Below are experts of layer 6 (counted from 0) of a mixture-of-experts language model. Rows are named router (the router's row for the expert), down (a neuron's output weights, with its number) and show model dimensions 0-255. Each number is 500 + 50 x the weight over its row's rms, rounded and kept within 0 to 999. Numbers have three digits each.
Before each expert's rows: a language model's description of what the expert responds to; "comes before" lists some tokens at least twice as common just after its tokens as in all text. This comes from a sample of Wikipedia text that the model never trained on. Tokens count by the router's weight.

# expert 10
Description: Filmography tables and lists. Table pipes, list dashes and headings starting rows in filmographies, discographies and episode lists, plus words like directed, titled, Best.
comes before: " ", " \"", " The", ")\n", " A", " film"
router:434497495515515527461504594501524498483473488463492492423548520424512526522527521425457488554445533323441448509473484546576557475511502546457427489444490562520489432561470438488534576512513450451522525492563471483480503518527627537498552565496542546417498525606465419490498534530515456463551461444396519535523475486449517575503555411520494550548478452491440589485430386483490545547508504552539477489547473561545521448495574550508457452477563573538572555523412511512407501555401531540539499571530492520493446522518533492527624445535498531564561507462589584387525487568624498515540532558480563526521432568555434436442511473562445592429494526519506548502562537541446499465479519574476494533563464435539420561475398572555472415497468473432517480491408426589480598530495434
down1:501477468445521526512556494499419425491481459513519541545470500486434507517461529406570546416553487469566492584508440517525459490493479534530466521569527473608449521563477461483525571480547403408429413451473480494536578502511483469453526454399413444395567473403458533476495431574523526448537449529486476454527585510496465387538488522515516517512456556487400481433402536462462576401608556576477532475499497436528464561529489564577611497432462578526460452535477501580479369502537452534508527489442448461494422521488450506495413444499507492538409504514559406552482486561477497514548526494516535507426457506524456416516575445477450472440446558458396531510454512496472514450473512486531564587513515564471497534446446509628459482575490508554391593551578475576514563424520467

# expert 3
Description: Year-range dashes, table cells. En dashes joining years in seasons and ranges, plus spaces and pipes before year cells in tables, as in 1994–95 and 2023–24.
comes before: "200", "201", "202", "199", "198", "197"
router:526634474554444506541460471427463528481501448489481501450474595460528504549538423515498465465457444543453472511540464582452485600429467465510444496467546522503492434593477514471575551531502433617546521495420495540461500516540592560491504492513474559495515455556446423504461552509529437544528538524525501538610567518476469435530443536504544481542447480510505511573449533410454506547423449443478517463481489560446527463467580464527485521420485478593521506418546532474456570529567498514514453514456640622536448496453430501461589447473528537405536466527600537448500492492531569451522587492523597446449517538502528469501467506483420532486422444548524439479447463606505443547554437485447401481484516407511565498505424463526475420533409525352499472519582432476349519554528486
down1:582502538583484502399493498562440532451476535499474604596397498515499481440424521529414438552541521464474563410503473551500601585446542560515537542510549475554569502408464627454464458458498462493485471525494488500485472496535554485521526478569520569465440445503591572517487464581482499435415491472560557487432511454458515498514510476538473523428534592434521511529596510519468491488509524405489453537475498515474536507437491580503557488544579496506479527490567485470525565497422548543480547451534455508557473475543484537466409436461601555450447509479436443645402524403507451464552515476415486460530383586500586532506514443463474424478457544580469534541428502514485454549492519498444523535534539538489550452423557459460516468568452440563611415457544432581485568384522537

# expert 0
Description: Table cell separators. Pipe separators and semicolons between numeric cells in sports, election and race result tables, e.g. after 76, 135, 2.
comes before: " ", " —", " +", " −", " Green", " Running"
router:440485522568545551471501471553393414425442442540463570426496583477492583549517410437468514548590463370563442518558556506449469438500526522527476537427500478531427449468522437495569514569554470462444533491445612525493561495550530463478490535561444485439441490570492458516442512503550471481490472478514431493434619433473447475446567508480480539609461514480475502455517501476608552537411488487518521459466500423541470484608534518425463454452541534464388506593570573459473497502444495421444501491510554498523470409540554446516526465517487442465516555524535575445476465457571533502517463458600540399550488443568544451580478474495527434487626496541534519593539501523492553484549449567451556492616438493528445553494459480532425491506449520370509462493517461517539585499522406
down0:546586477516527521475532479519526583513507507512515489449389468465537536540482571481416565418497508552628413510503482554493562500525475432396533498456487525523496474493489624483475585470433549467592565659518477531569604473523538528464534529491562456420504480518538506516559468507452475514373505592527473459478464434486439398402570554454458462536586491516471450435506465504565486459429517459506509471450406506504549475480446561471435529551515464372353553485566528548544489442465526567456411445516555425429430355516497435590444440534520537551470500476407484523505466509475504469454495483505504505502475454541501601454509493461491452514482571465569503449459497426453513534489490522452634446466529512463575524484601496560561487504450474480494508561510478506555470528464517

# expert 21
Description: Sentence and section boundaries. Sentence-ending periods, paragraph breaks, == and === section heading markers, list hyphens, and pipes between table cells.
comes before: "|", " ", "==", " The", "===", " In"
router:503416512612530463496462532551505481444443501552463565456467525493473519572464471477555450452459558432522465508531513569510431596506478563508537479550525504464461476449588480449455461472491523475425562591529523570522529643564439427502590538493450542456461425465404544471509471656491510550522486449473431490500541535555489537478445550451437539521493509543598519476458504494508555499510412476449453502484439511475457486455537534471467431465590423509580562468454476566423554458451499420449432439495497474463466444540515481521489496400425502458511453513546565479472514559481416520407518490524574471544547484446467503574507434492464443513614491557501515533471450554355490560482439433452520557650522456461482526524505464504443506504477541338456530515378519556535511518453394
down1:505413428511515609463540487479544580546498494480591544477571557494538449434497502507517504462482534634577515588467537534467544557582537468465473547460515525417533530556469430525612550501504540502587410518491412527528525466467465592442457535530481449535490551461485496501547530484432422607474546512487466532415565441476476452529475573560471558470577601522600414492469500575609480510473476495433449462474505462508406501548441539485523502560544467479481416462406488548468493477467538479460502522486477519444600509440510426520462549491448502575500547532497535560445467514404416545405500550503471502551431493558540578384509522533611470528489567543501392526396520521497466414457511417521495574496480581449518500504504508517544423483519520584525558542593490464486518372528553

# expert 18
Description: Headings and sentence breaks. Sentence-ending periods, heading closers like = and ===, and slashes in abbreviations or codes, such as TS/SCI, NGA/Int, SH 73.
comes before: "The", " The", "==", "-", "In", "==="
router:517433459506548334546566475429473505544439505520530484440572520601507464457473504521522481425458470529561476527513468474559566530532570498489546518585467566549458499491465519548454546591508474548473455531519512530498383590499386485542504537496490410539505577493392549442442464514584565515500603442517465575540583463530540464571486510529502525648537504487493454566470493519524483476516417527485506466507396498550456498471507629546527400508517483474454462474479482443450526535525460530563430539424560527468520511585460547434413519533501492421549529480519545504541509492395342531435551473506491475568498540457491461533466502502456460616491563603482408396395482574497482539545460423519519530472537573528458532466544457526433500474525461415539564489433485484572516465464539
down1:466554585523575512479492547452511442544469469411523556495524552477552545574517529462464591468453506615520491571526520442496460453442523493390443526516464454447541508565513522541596539502576524461520497451554521504532515488477588458366476508489469460512469497588558566568526486548500411570603551426493433497506560584520515532503513522479465543604444506519578491516476482508539407547469443434487466494552589517457465537481477542528532476484584472523547449419414569422542483492461509481527546453509534512489516466380446513476480492440524410489604562578483488491566356560526419533471409601460461497588472495459486511428508510434497523470510468507473424601523385555519479474488527425432502575480449417420515507573549480568439403459524507614535476548510537451570486493469480

# expert 41
Description: Decimal points and separators. Punctuation between digits, mostly decimal points in numbers like 2.0 and 61.93, also hyphens in ISBNs and colons in times.
comes before: "5", "0", " |", "1", "9", "2"
router:448542524521527491576514520472442490439408452574388589466449512512498584546568430439436450529425493492559505521510459410484508602538527421545544470454515495547529487558560464538476464475532460556459455549498498463433435506473633541486546489545540481432453587544514515504454544574548550534537509502429478619465426435446441506539526532573554552519452531459479445431566534542557454528443543591467494503472467485537497498571574534591489454396484388565487560513511584457479469438510504559529447484527499502518469453527517454495482528495419556485446524479526496494461409443578421458516561520562547444587546406647480403537479550463477432541467566628521508511440509590444547473489525495502515550480391480597536549415480497525438494411496454482472446499478553507534543465513554
down0:471490499465455510508508543384555468474533489384477499443484577577512509505487465423557505471464563529501501531539535541492451441465550458399460490425577496570501624481590449520593619536511510461504540427555502493519550453560553520590483536493464512565491520486513482553517503549516540528606398510530511465583555470503505579424491481493534519519544430555451555492436511549508455463521475549564602471454531566540645509471498344395545576463487500489562492554634416534468526531446455504504487458531406514555461539514422543464474537476547449563505471438573450447465512528509482472469550459473491563514451454530433480550399496544551582517550453462481438548551577534479444489501512575527537517506566475445622551552507620510520444539430437538496536475437537560501466548540455

# expert 13
Description: Quotes and table delimiters. Opening quotation marks after saying or remarked, plus table bars, parentheses and line breaks in election result tables with votes and percentages.
comes before: " ", "|", " +", " −", "The", "I"
router:506492501507516454468432536464475491385319473394517490452496601477491575501614528508525516415393464544475550500462503476422482557651472508478542492500511537472515444439563491539577502495505568537442522562534509476492485553462521558575437513556517482503538486560506483414459512593480442556519500591508565447574510523464550452360416508486487493485496505522463403427558494469424514553454440488529483448531436486545435410486453489549519461521503476477537526517559508432478433505525501488449447451534589497512440504545505515508479565463454442534448529533513476519387482575535498484438527479633598459525492432582484438624571540437587454477547456521483471561515427505408456502471466420605470555532458437529499516468545464519393531501473511434497509470418530530535567521525441
down0:401625477493459479418482451610497546517477506482426509577539446528585595465442496471496484493578544385478517412532478524526504559472518531596418455497507468546530511506490586450402536480482429518488564500479485522566492502521523416549492519543539457452447459556455437511453500502496502444383349547570477524497498415532489474535525576485566498532492562479554599519511507463569509393488544488421535404507553523476451535489407537479564460541500418595480541546484541525435530449532451483504501457488551483551476465516482530525467534459556496460430464436500593506549518451535518471408497533511635483434389553461504567528423493543508497472534568400480501399500650526499447513425450394492500438559583493475509537470534549483476455573497428435505447480482513517477488526453570

# expert 28
Description: Defining copula sentences. The is, was or a of a lead sentence defining a place or thing, as in "The commune is located", plus list dashes and table pipes.
comes before: " ", " a", " located", "-", " an", " also"
router:461449461520443496422487494530542540530520382518450514473479545463484513582462516501419496440431530376499523512543561507505474449421514591444468465529496624585446510486574420407470516407565437431445553542598496471534453566570523446490527519487572485532488564487445525525559398500471489578482542563405360528419471518508440487454446526555471525611516444460537490511435550542572527478513496522519476535474470515466465526456528497473504520512434557493537491552537466510416446539460448492571410442340473502458553525487548501531424502455505453508528522442493505546450477501476466456448503504541547569490425520509475480547436390487467471609495519604584506564471483519430443510483486516364456538477572492475509467509422487591498530535476495408601549453414509522473579567510432
down0:459460610487508522511565535520456420558449439417474480528570555473471517518527538619496459516461497577409489509461536595541542512425502564495428497425575502468578478535386501444538460526422406468469421555453482382492461610559494483565456547501455529522475462587501474464484459418480434411556532565500543560389498453529576563525436467551487486413487598553473436598540461531513593456521505463485537513480496483490531476466356503496456528477479444456546465482496495571593380434465475508563477511494474495510477501510516499553570510477524567509507454537437518441448560469532474451559545463513531508549428459544523535560528518404420528401382479536429550501518530488455526502531535439486441493465547501552538528492475446394521485515369436473602483528433520537535492438521498

# expert 43
Description: Roles and titles. Nouns for roles, offices and family relations, often completing agent suffixes, such as member, Minister, General, prosecutor, player, son.
comes before: " of", ",", " and", " in", ".", " for"
router:466522483444446532502581438517554370506556521398559437447539479526510439545546450544557501427633592422492485495498559462573482483533508596580509483533490456450440505515550490478473469516557530475513445509550580529513614527512442441561496515504536521424456616486529476610425578497369560532550538469525479563523540521508611518564444470535544460494431566482515504494548475472497527429619575557533532421586468507487458498527440503511523417521490488570503444570454541518525471525599598552471429491452492466525455486585518503556561543523496561521576474471507440462492468524533503536472512548497420457460524566422445558500607448403538531505442538477506475573443514442528461547483503555535538521508444445464580516595508420448416505401476486621518453475536540487512520504515569
down0:622489422469514449515531448558625513559447520532569455420512481447591460507609408499487522489567558404551491387511512486518577522505541438436508482571451559422481537456549512560548484558609459531491534562547547491401517541464575488487487519526505548582403539467489496561465488535502424500480477530549560529541432536556574509508496506490515476561546476477478496485521454587502572444473478520503568539562517473537402539529460445513465477526481453532473480531493448492482432470563539535426452495399457425385524550540579592553613591357479488478563523508568433503378525543518461573493494460584563492515461439495500531507517507503525493557530477480581565521414500516492501523528576557401571480573534529475473551539531503555481534522406468456507579536505529536489546613520444

# expert 7
Description: Month names. Month names in dates, usually after on, in or a table bar, as in On July 14, May 2019, 23 March.
comes before: " ", "time", "ián", "ine", " ·", " –\n"
router:460538499491460399480458460523581449509555520486465508482542544545458528451517507469546538472445490357494468419493528449474503586464462495496486418424456452427515429493539469487440497462547439535509529557526460561530391530471455528525511478525501478467409471470410526419531497575456445461477444574565514391516500471506474514420523535530565372563490545449504604504444460473467607488627495506527444551506545548420439625487535642524502468602465524401530426550492521538458517508534510472492510544492546515529523529533465453507446541526491474491483457446359503523581546423523420452502443595514523479475576494485554449387511513500534466478516529446484528405434568541492422543577467575450556443438433530480504445530516515458520522519510474487504542631480460514601607548500509
down1:446533460536587500552568462461445521562481510559457568386474371535518590493537437503406569531558460570546433490491480466519483499396575534575605492425542438538514534422470461537516448433500543545471468542589541462414501440574515421541492524524361443498478549569627508515532515472561544506490606528408458503468408382526477482544502588494518472473442480515512455477505493447504487471486497468585568481612475433519545460527529487502501452487532460519520497504529442556507447491453467547556529476481421506569486432582517423509577547453505521441516556490507471463543491487537546533593554419439455458440492498525578503536453510524444515448485574558418510618491459496510574452489448528497505539495451511575519520547473469506544597437613555537419483458522469469470405466584523

# expert 19
Description: Table bars and of. Table cell bars in election and sports tables, plus of in As of dates, and temporal prepositions like during, after, before, since.
comes before: " ", " the", " \"", " MF", " FW", " DF"
router:502536529481415532581466529485513517515568475575504467458496577328580508521529455456534482550484487334595503477540570489615505441453554464509475468460494458452473459467511397517487556576538500527519469513514503533461429531479524582570641629502445501623515426567491429420558541526504504500474502470526500562509517411518475522584513545428433469549580523473440499503500517432408617441450509502497443486532545468536439523493542466501469433487549493523456486512474574509509521498467542513501506544541563506487482530591483519488576504470590420566513455475555526362507478457498468406536478425527471437513434521498534505454517538555555495492482479536521523481462464565473524481543413523475471487611469470539523469486589436489472614524459449367485486446579405416532489478538528
down1:504555498528484418592475584407519466473439534542552546556525541516487511524454431412420453478540435525480504481580456459477565581378470464467509491454503502571455477606539552516529417485572518505444525458467493481492444525503440589566525554469475509550543540536574637466538532542510498519511569474559452494520490469510578489443649424452526559469576442497447519465488464410594508527472539555467551543534482574487605393436487470442408497423452459519513490527531527436540476472392428494383530481525512523470530510419552521405533498545520440518442517431531511423547476481454580500469497515508444507456514442464487538508376419531537586469513507520480507480588479528497549514375569515514505475474524492531520502517417417431504571497531481553534352461440444484462497445467532